config = dict(
    experts_per_token=4,
    d_expert=32,
    router_bias=True,
    n_head=4,
    rope_base=3810.0,
    init='normal',
    beta1=0.95,
    lr_head=0.0153,
    warmup_steps=200,
    schedule='wsd',
    train_tokens=288800000,
    steps=4407,
)
Below are experts of layer 6 (counted from 0) of a mixture-of-experts language model. Rows are named router (the router's row for the expert), gate (a neuron's input weights, with its number), up (a neuron's input weights, with its number), down (a neuron's output weights, with its number) and show model dimensions 0-127. Each number is 128 + 32 x the weight over its row's rms, rounded and kept within 0 to 255.
After each expert's rows: "mostly gets" lists some tokens that are sent to it at least half of the time; "comes before" lists some tokens at least twice as common just after its tokens as in all text. This comes from a sample of Wikipedia text that the model never trained on. Tokens count by the router's weight.

# expert 79
router [188 109  75 122 133  99 133 106 108 131  95 172 188 122 109 145 142 116  61 136 124 131 133 129 103 122 135 172 120 124 145  97 109 176  38 170 162 107 136  52 178 124 114 143 107 145 191 116 106  40 157 105 189 131 114 125 100 124 109 123 126 194  83 169 120 129 131 147 118 115 125 158 116 132 166 124  97 161 129 128 114  87 137 116 122 142 199 167 102 124  97 110 120 151 135 144 126  96 163 148 125 167 144 170  78 149 140  60 165 162 131 142 110 150 140 114 148  99 143 130 135  86  97 135 203  93 103  33]
gate0 [130  89  46 138 123  89 157  80 116 102 119  46 116 172 105 126 120 129 154 143 210 121 138 102 148 116  86 205 149 124 153 106 110 128  99 136 138 170 126 130 182 131 129 170 112 150 136 135 109 146 119 107 191 150 157 135 105 124 124 174 146 123 114 147 118 157 108 109 122 225 124 143 170 100 138 126 135 139 150 144 139 134  86 139  53 150  89  86 227 152 158 147  88 164 148 156  86 161 152 151 124 113 133 163 106  93 178 121 125  87 177 111 170 100 153 167 143 110 166 128 128 142 139 124  73 151  77  95]
up0 [111 117  21 129 117 108 169 108 104  84 110  82 123 184 124 172 158 135 117  87 222  91 175  93  87  87 110 112 166 128 137 121 105  94 134 135 135 172  92  90 163  96 138 155  97  97 118 166 135  97 125 115 163 168 147 170  92 155 152 164 136  72 122 130 126 143 130  96 140 126  94 163 109 137 165 130 110 195 143 162 140 135  87  88 119 155 172  75 148 168 121 102 118 121 131 120 103 143 136  84 106 153 186 231 105 106 178 123 125  97 161 147 134 136 127 139 160 125 126 149 111 143 140 127 122 211 154  98]
down0 [162 171 107  83  98  89 105 143 133 194 158  78 107  89  86 139 140  68 124 145  76 111 112  96 153 147 125  74 131 108  96 117 101 179 141  92  64 121 125 137 151 136 119  69 167  92 165 122 139 152  88 102 127 177  91 167 162 141 124 129 159 103  98 108  47 109  82 118 148 103 168 111  99  65 125 156 108  80 153 112  96 157  97 169 111 150 107 136 135 151 139 123 130 108 119 126 101 154 159 117 179 167 190 114 115 163  90 201 104 113 102 159  75  96  92 129  82 173 116 149 144 165 166 115 132 177 151 166]
mostly gets: "19", "Mar", "33", "56", "pp", "55"
comes before: " |", "″", "′", "%", "0", "4"

# expert 8
router [ 88 153 181 208 144 106  84 135 146 159 147 133 120  93 194 127  95 137 103  95 137 167  53 118 112 109  98 114 140 129  78 126 170 138 101 165 136 135 166 143 165 141  91 119 124 102 163  72 178  93 162 176 155  87  85 141  54 176 116  81 114 149  75 153 142 128 172 184 138 176  63 109 117  64 152 129 116 152 176 168 134  87 163 139 132 113 105 115 114 108  70 166 114 103 167 127 176 126 133 131 131 135 138 113 116 178 151  93 156 109 140 161 159 184  79  89 140 113 110 120 152 131 149 103 168 136 114 116]
gate3 [128 104 130 104 110 169 110 123  91 125 149 121  91 119 156 143 145 111 146 148 124 207 131 132  41 126 174 166 103 148 130 150  70 137  82 126 101 116  89  81 125 108  71 119  87 156 146 118 135  66 152 101 179 142 115 138 149 158 100  91 105 103 129 157 169  80 118 139  88 103 149 139 156 105 182 108 140 207 127 183  92  73 120 141 139 131 119  98  65 138 105 122 121 123 188  91 145 123 171 127 121 126 150 105 130  68 124 112 156 217 145 117  77  95 108 107 158 140 153 144 210 106 132 126 135  97 185  85]
up3 [147 163 126 136 113 142 102 151 119 128 163  71 120 125 160  84 143 144  94 104 174 178 136  98 123  47 161 129 113 146 166 159  33 140 141  64 155 124 144 130 126 163  91  63  97 146 129 113 168 131 181 113 133  87 147 149 110 107 111 115 120 114 127 143 196  93 155 129 144  95 126 138  93 105 103 114 129 185 121 203 129 100  92 104 116  79  90 137 104 170 132 102 147 175 158 104 139  89 169 175  95 163 134  81  97 154 113  76 152 150 160 127 138 152 112 145 109 141 170 114 154 121  94 149 192 150 219  97]
down3 [123 130 111 143 104 180  82 115 117  89 144 145 120 158 103 123 166 176  95  69 160 121 131 101  32 168 111  98 146 101 155 116 156 183 114 160 124 205 122 116 134  84  90 117 128 119 178 124 149 131 216 122 113 124  48 109 127 164 148  92 194 105 133 110 149  79  98 137 167 188  88 144 199  95 176  72 147 149  96 150 160 118 123 177 163 156 121  85 116 116 133  95  73 120 151 116 124 170 111 149 152 151 122 128  81  88 127 127 152 160 110 167 140 138 112  93 103 113  86 106  89 127 117 145 104 130 155 113]
mostly gets: "°", " $", "{", "_", "′", "^"
comes before: "{", "2", "1", "0", "3", "4"

# expert 47
router [122 135 164 138  83  96 177 117 160 173 172 153 109  58  91 119  96  79 142  96 174  99  96 119 144 124 186 105  94 150  55 157  95 163 122  77 157 148 124 148  75 123 157  80 137 118 115 154 151 137  99 186 131 131 119 129 139 109 148 155 158 166 144  71 171 133  92 137 114 133 170  92 106 110 109 166 117 209 145 116 182 143 128 104 160  87 113 131 148 113  79 154 109 174 128 121 126 167 133 138 126 144 129 173 130 152  77  43 163 119 104  83  68  89 182  98 135 143 103 129  90 139 137 120 103 197 142 152]
gate3 [112 152 130  91 106 139 145 136 139 108 138 133 135 129 126 137 158  99 205 111 133 123 197 120 134 140 121  72 106 173 148 137 110 127 152 124 115 150 160 102 219 134 188 100  54  64 170 172 135  41 136 169 125 123 130 117 165 126 178 153 127 132 106 121 163  91 113 148  76  87 132 207 109 134 141 151 200 117 180 106 148 112 159 127  88 101  61 123 105 140 119  99 104 151 133 120 111 139 107 109 100 155 150 161 138 115 109 103  67 105 164 182 120  82 111 175  84 187 121 129 134 127 175 155 111 106 130  89]
up3 [127  97 148 118 161 137  74 149 112 157  68  93  70 123 162 104  96 112 124 164  54 173 113 166  87 105  97 159 170 119 185 133 189  64 142 106 151 114 131 133  98 103 118 115 181  93  85 108 131 166 158  86 138 123 115  73  78  95 127 111 165  93 113 140 177 161 128 120 207 109 114  64 113  68 109 103  84 153 108 166 105 121  97 109 122 144 174 120 154 168 134 147 176 117 154 171 119 139 175 142 171  89 111 132 118 126 133 167 167 104 110 115 154 191  85 102 128 108 167 121 148 116 145 118 175 168 107  99]
down3 [130 133 123 136 150 121 134 160 178  89 120 104 111 201 130 126 118 153 150 118 152 131 119  72 110 119 110  83 115 118 159 141 111 143 135 135   4 116  88 156  92  76  86 127 156 123 149  93 129 147 154 121 146 144  76 121 153 112 141 146 182 111 143  95  75 130 141 139  74 156 204  74 198 130  77 126 127 126 130  75 123 145 137 145 115  60 100 181 111 113  74 114 128 150  77  87 120 106  78 199 153 117 178 139 129 135 125  99 118 151 139 139 165 179 183 128 106 147 114 133 120 129 102  82  96  67 122 149]
mostly gets: " which", " but", " when", " although", " because", " where"
comes before: " and", " the", " he", " but", " which", " it"

# expert 28
router [ 46 110 158  82  55 109 140 116  71 124 147 124  93 134 123 127 105 190 175 159 136 143  97  81 125 133  83 140  58 103 100 134 173 131 147 140 122 110  90 162 179 108 137  88 109 162 105 124 136 163  97 129 175  89 119 122  96 166 123 192  58 111 152 148  46 134 106 115 156 124 119 107 119 138  98 116 122 104 144 144 102  97 128 172 168 127 176 136  79 100 143  83 133 195 133  99  86 110 172 125 110 154 117 131 156 106 114 130 147  91 103  66 102 135 138 127 129 152 168 145  75 135 115 132 129 117  85 222]
gate0 [103 111  81  94 161 110 153 143  97 141  95 118 119 141  99  64  81 117 182 215 138 144 105 145 178  78 145 182  91 164 151 112 148 121  99 132  68 120 200 114 128 160 107 130  84 148 142  86 132 140 110 119 121  66 153 189 148 107 102  97 116 113 110 118  97 134 165 130 173 133 132 145  97  89 113 104 172 187 130 170 154 174 177 161  95 202 145  76 142 167 130 116 100 156 107 147 101 151 135 104 143 184  82 188 147 145 169 130 144 103 106 181 126 141 133  81 100 146 110 160 125 139 131 165 131  72 141 101]
up0 [ 93 106 119 111 131  98 119 159 146 143  95 144  72 182 140 116 202 114 138 158 105 159 146 145 165  79 124 144 102 124 135 143 152 182 138 139  85 109 157 183 160 151  95 107  85 139 137 134 111 150 125 100 110  87 107 148 127 111 148  94  92 103 149 126 111 147 156 140 198 152 143 161  49 118 113 154 157 174 169 140  76 125 157 125 150 249 108  96  94 161 108  97  91 179 113 197  87 154 135 107  88 183  73 121 144 184 145 181 163 142 113 131  96 164  70 116  99 133 112 160 119 109 115 126 108 140 126 154]
down0 [115  93  79 107 114  88 126 138 106 155  67 116 178 143  93  92  92 141 134 145  86 149 181 141 115 104 129 128 135 139  97 165 130 100 136  84 128 116  65 174 100  91 108 117 112 156 147  91  76 166 122  99 145 108  78  97 142  73 175 170 106  96 166  98  85 146 132 105 127 168 138  97 143  99 166 134 153 103 137 130  65 120 151 116 189 192 146  80  63 145 135  99 136  98  86 114  75  94 131 100 115 139 162 162 140 195  93 116 126  80 125 101 114 105 160 186 168 147 166 156 174 112  85 113 124 199 155 156]
mostly gets: " genus", " Animalia", " species", " Insecta", " beetle", "Scientific"
comes before: " the", " a", " family", " Animalia", " species", " beetle"

# expert 66
router [151  97 129 113 179 139 130 150 135  76 116  96 134 157  96 160 120  77 176 135 113  95 191 145 103 127 136 125 127 117 144 166  65 181  97 146 179 109 126 109 147 150 136  51 171 108 135  89 136 109  84 184 126  77 115 109 134 150 129 135  92 165 186  99 130 139 170  78 158 143 156 138  90 145 113 165  97 129 140  98 108 131  41 148 168  73 173 159 126 189  87 118  94 127 136 127 116 117 137 139 181  87  59 110  89 156 149  91 100 176 130 138 160 127  98 148 134 100 219 135 154  75 110 113 112 110 112 117]
gate0 [123  96 139 160 120 115 141 158  92 122 115  68 149 154 102 158  90 147 139 173 182 119 151 125 132  80  85 109 111 159 175 149 176 195 104 138 162 150 130 166  88  80 154 115  93  83 146 147 132  96 149 146  81 139 140 157  95  99 162 116 167 126  96  70 104  99 122  67 190  93 123 113  80 123 114 127 121  79 157  47 128 163 103 199  92 135 131 124 111 143 122 102 105  83  99  99  94 140 131  34 171 123 165 125 125 127 137  77 144 138 121 109 126 189 123 175 167  63 161 101 104 109 105 102 120 140 155 127]
up0 [123 149 118 103 149  99 104 118 180 119 139 182 130 125 154  88 170 130 120  57  61 185  97 142 124 178 167 161 166 111 118 112  66  46 149 116 143  98 108  77 197 112 123 154 155 149 101 110 149 147 130  90 170 114 108 101 158 179 110 151  95 180 144 163 162 162 129 201  79 193 122 156 176 129 149 128 137 145 103 191 108 116 117  81 132 117 140 138 112 117 134 123 113 183 160 128 159 116  85 194 107 143 112 108 132 158 128 174 144 122 138 120 128  90 135  80 106 222 117 148 113 117 146 152 157 132 141 141]
down0 [123  67 131 137 142 137 150 139 143 134 168  95  86 180 131 129 115 131 154 209 155 112 148 115  89 171 129 123 142 195 137 104 166 111 113 132 130  50 109 141 146  97 120 155 121 134 198  99 169 164 111 111  75 121 167 160 168  54 129  82 142  96 134 104 122  70 118 174 162 197 172  94 171 141  93 121 128 112 137 111 104  74 122 119 131 104 166  82 116 154 108 203 150 111  98 128 125 111 102  96 134  30  98  95  94 159 162  94 141 149 120 112 167 148 146 115 113  96 139 106 100 136  68 140 156 113 155 149]
mostly gets: " 2010", " 2021", " 2012", " 2014", " 2015", " 2011"
comes before: ")", ",", " |", "–", ".", ":"

# expert 35
router [147 127 150  89 187  48  97 112 122  71  77 157 121 109 130 111 131 151 136 212 120 104 158  95 119 174 127 100 143 160 176  96 102 157 137 144 161 139 109 149 167 133 126 134  98 119 132 125 166 145 138 118 103 136 131 111 156  64 113 151 113 131 123 140  74 140 143 147 118 122 141 181 127 151  75  74  68  87 147 126  74 119 156 116  90 127 110  63 120 157 137 149 145 113 125 176 115 158 154 175 121  82 105 122 105 166  92  97 149 115 152 172 209  50  99 217 157 130 147 120 166  77 147  83 150 128 144 143]
gate0 [135 115 120 130 140 149 134 113 151 142 162  85 145 119 145 146 114 210  64 125 156 132 155  76 150 152 162  99 149 104 167  52 167 149  88 167 124 161 139 147 153 121 170 128  97 138 103  82  88 136  94  85 143 152 188 180 122 198 142 148  80 120 104  99 105 133  82 140 117  86 114  54 146  60 128  91 152 121 156 131 109 106 115  73  94 143 127  98 153 122 151 103 131 134 150 125 125  86 149 104 116 102 125 112 141  92 153  94 134 119 135 179 178 102 116 193 145 166  91  71  99  95  83 214 128 144 100  87]
up0 [105 113 143 192 140  86 169 146 151 166  52 125 136 110 122 118 107 128  87 190 133  91 164 145  88 129  93 170 144 141 118 140 149 127  88 102 128 132  60 158 163 140 161  72 169 149 119 191  89 118 172 143  81 205  82 108 115  90 108 109 127 128  78 130 109  77 119 115 103  82 143 124 168 139 103 161 115  95 152 174 128  57 143 119 121 140 126 115  74 147 139 122 192 138 164 120 147 137  95 151 144 155 186 189 141 145  62 102 111 102 107 143 141 176 109  95 130 107 105  69 122 120 132  71 158 107 151  94]
down0 [134 127 142 127 124 129 147 123 140 122 139 175 152  98 188  67  76 147  94 118 129 139 162  91 184 119 175 129 115 128 145 121 155 121  80 140 149 123 120 166 174 131  82 194 142 110 172 127 103  89 172 112 126 115 121 115  83  37 140  60 173 120 184 129 103 176 111 133 140 134 110 184  77  62 139 133 168 154  54 149 103  81 118 159  91 103 200 106 106 111 173 148 140 157 103 108 122 160 138  72 120 189  93 125  97  97 172 124 127 112 144 157 180 167  97 170 105 124 156 120 148 121 151 105 150 109 105 121]
mostly gets: " Total", " Majority", " Turnout", " •", " Pld", "|"
comes before: " |", ".", "  ", "|", "–", " \""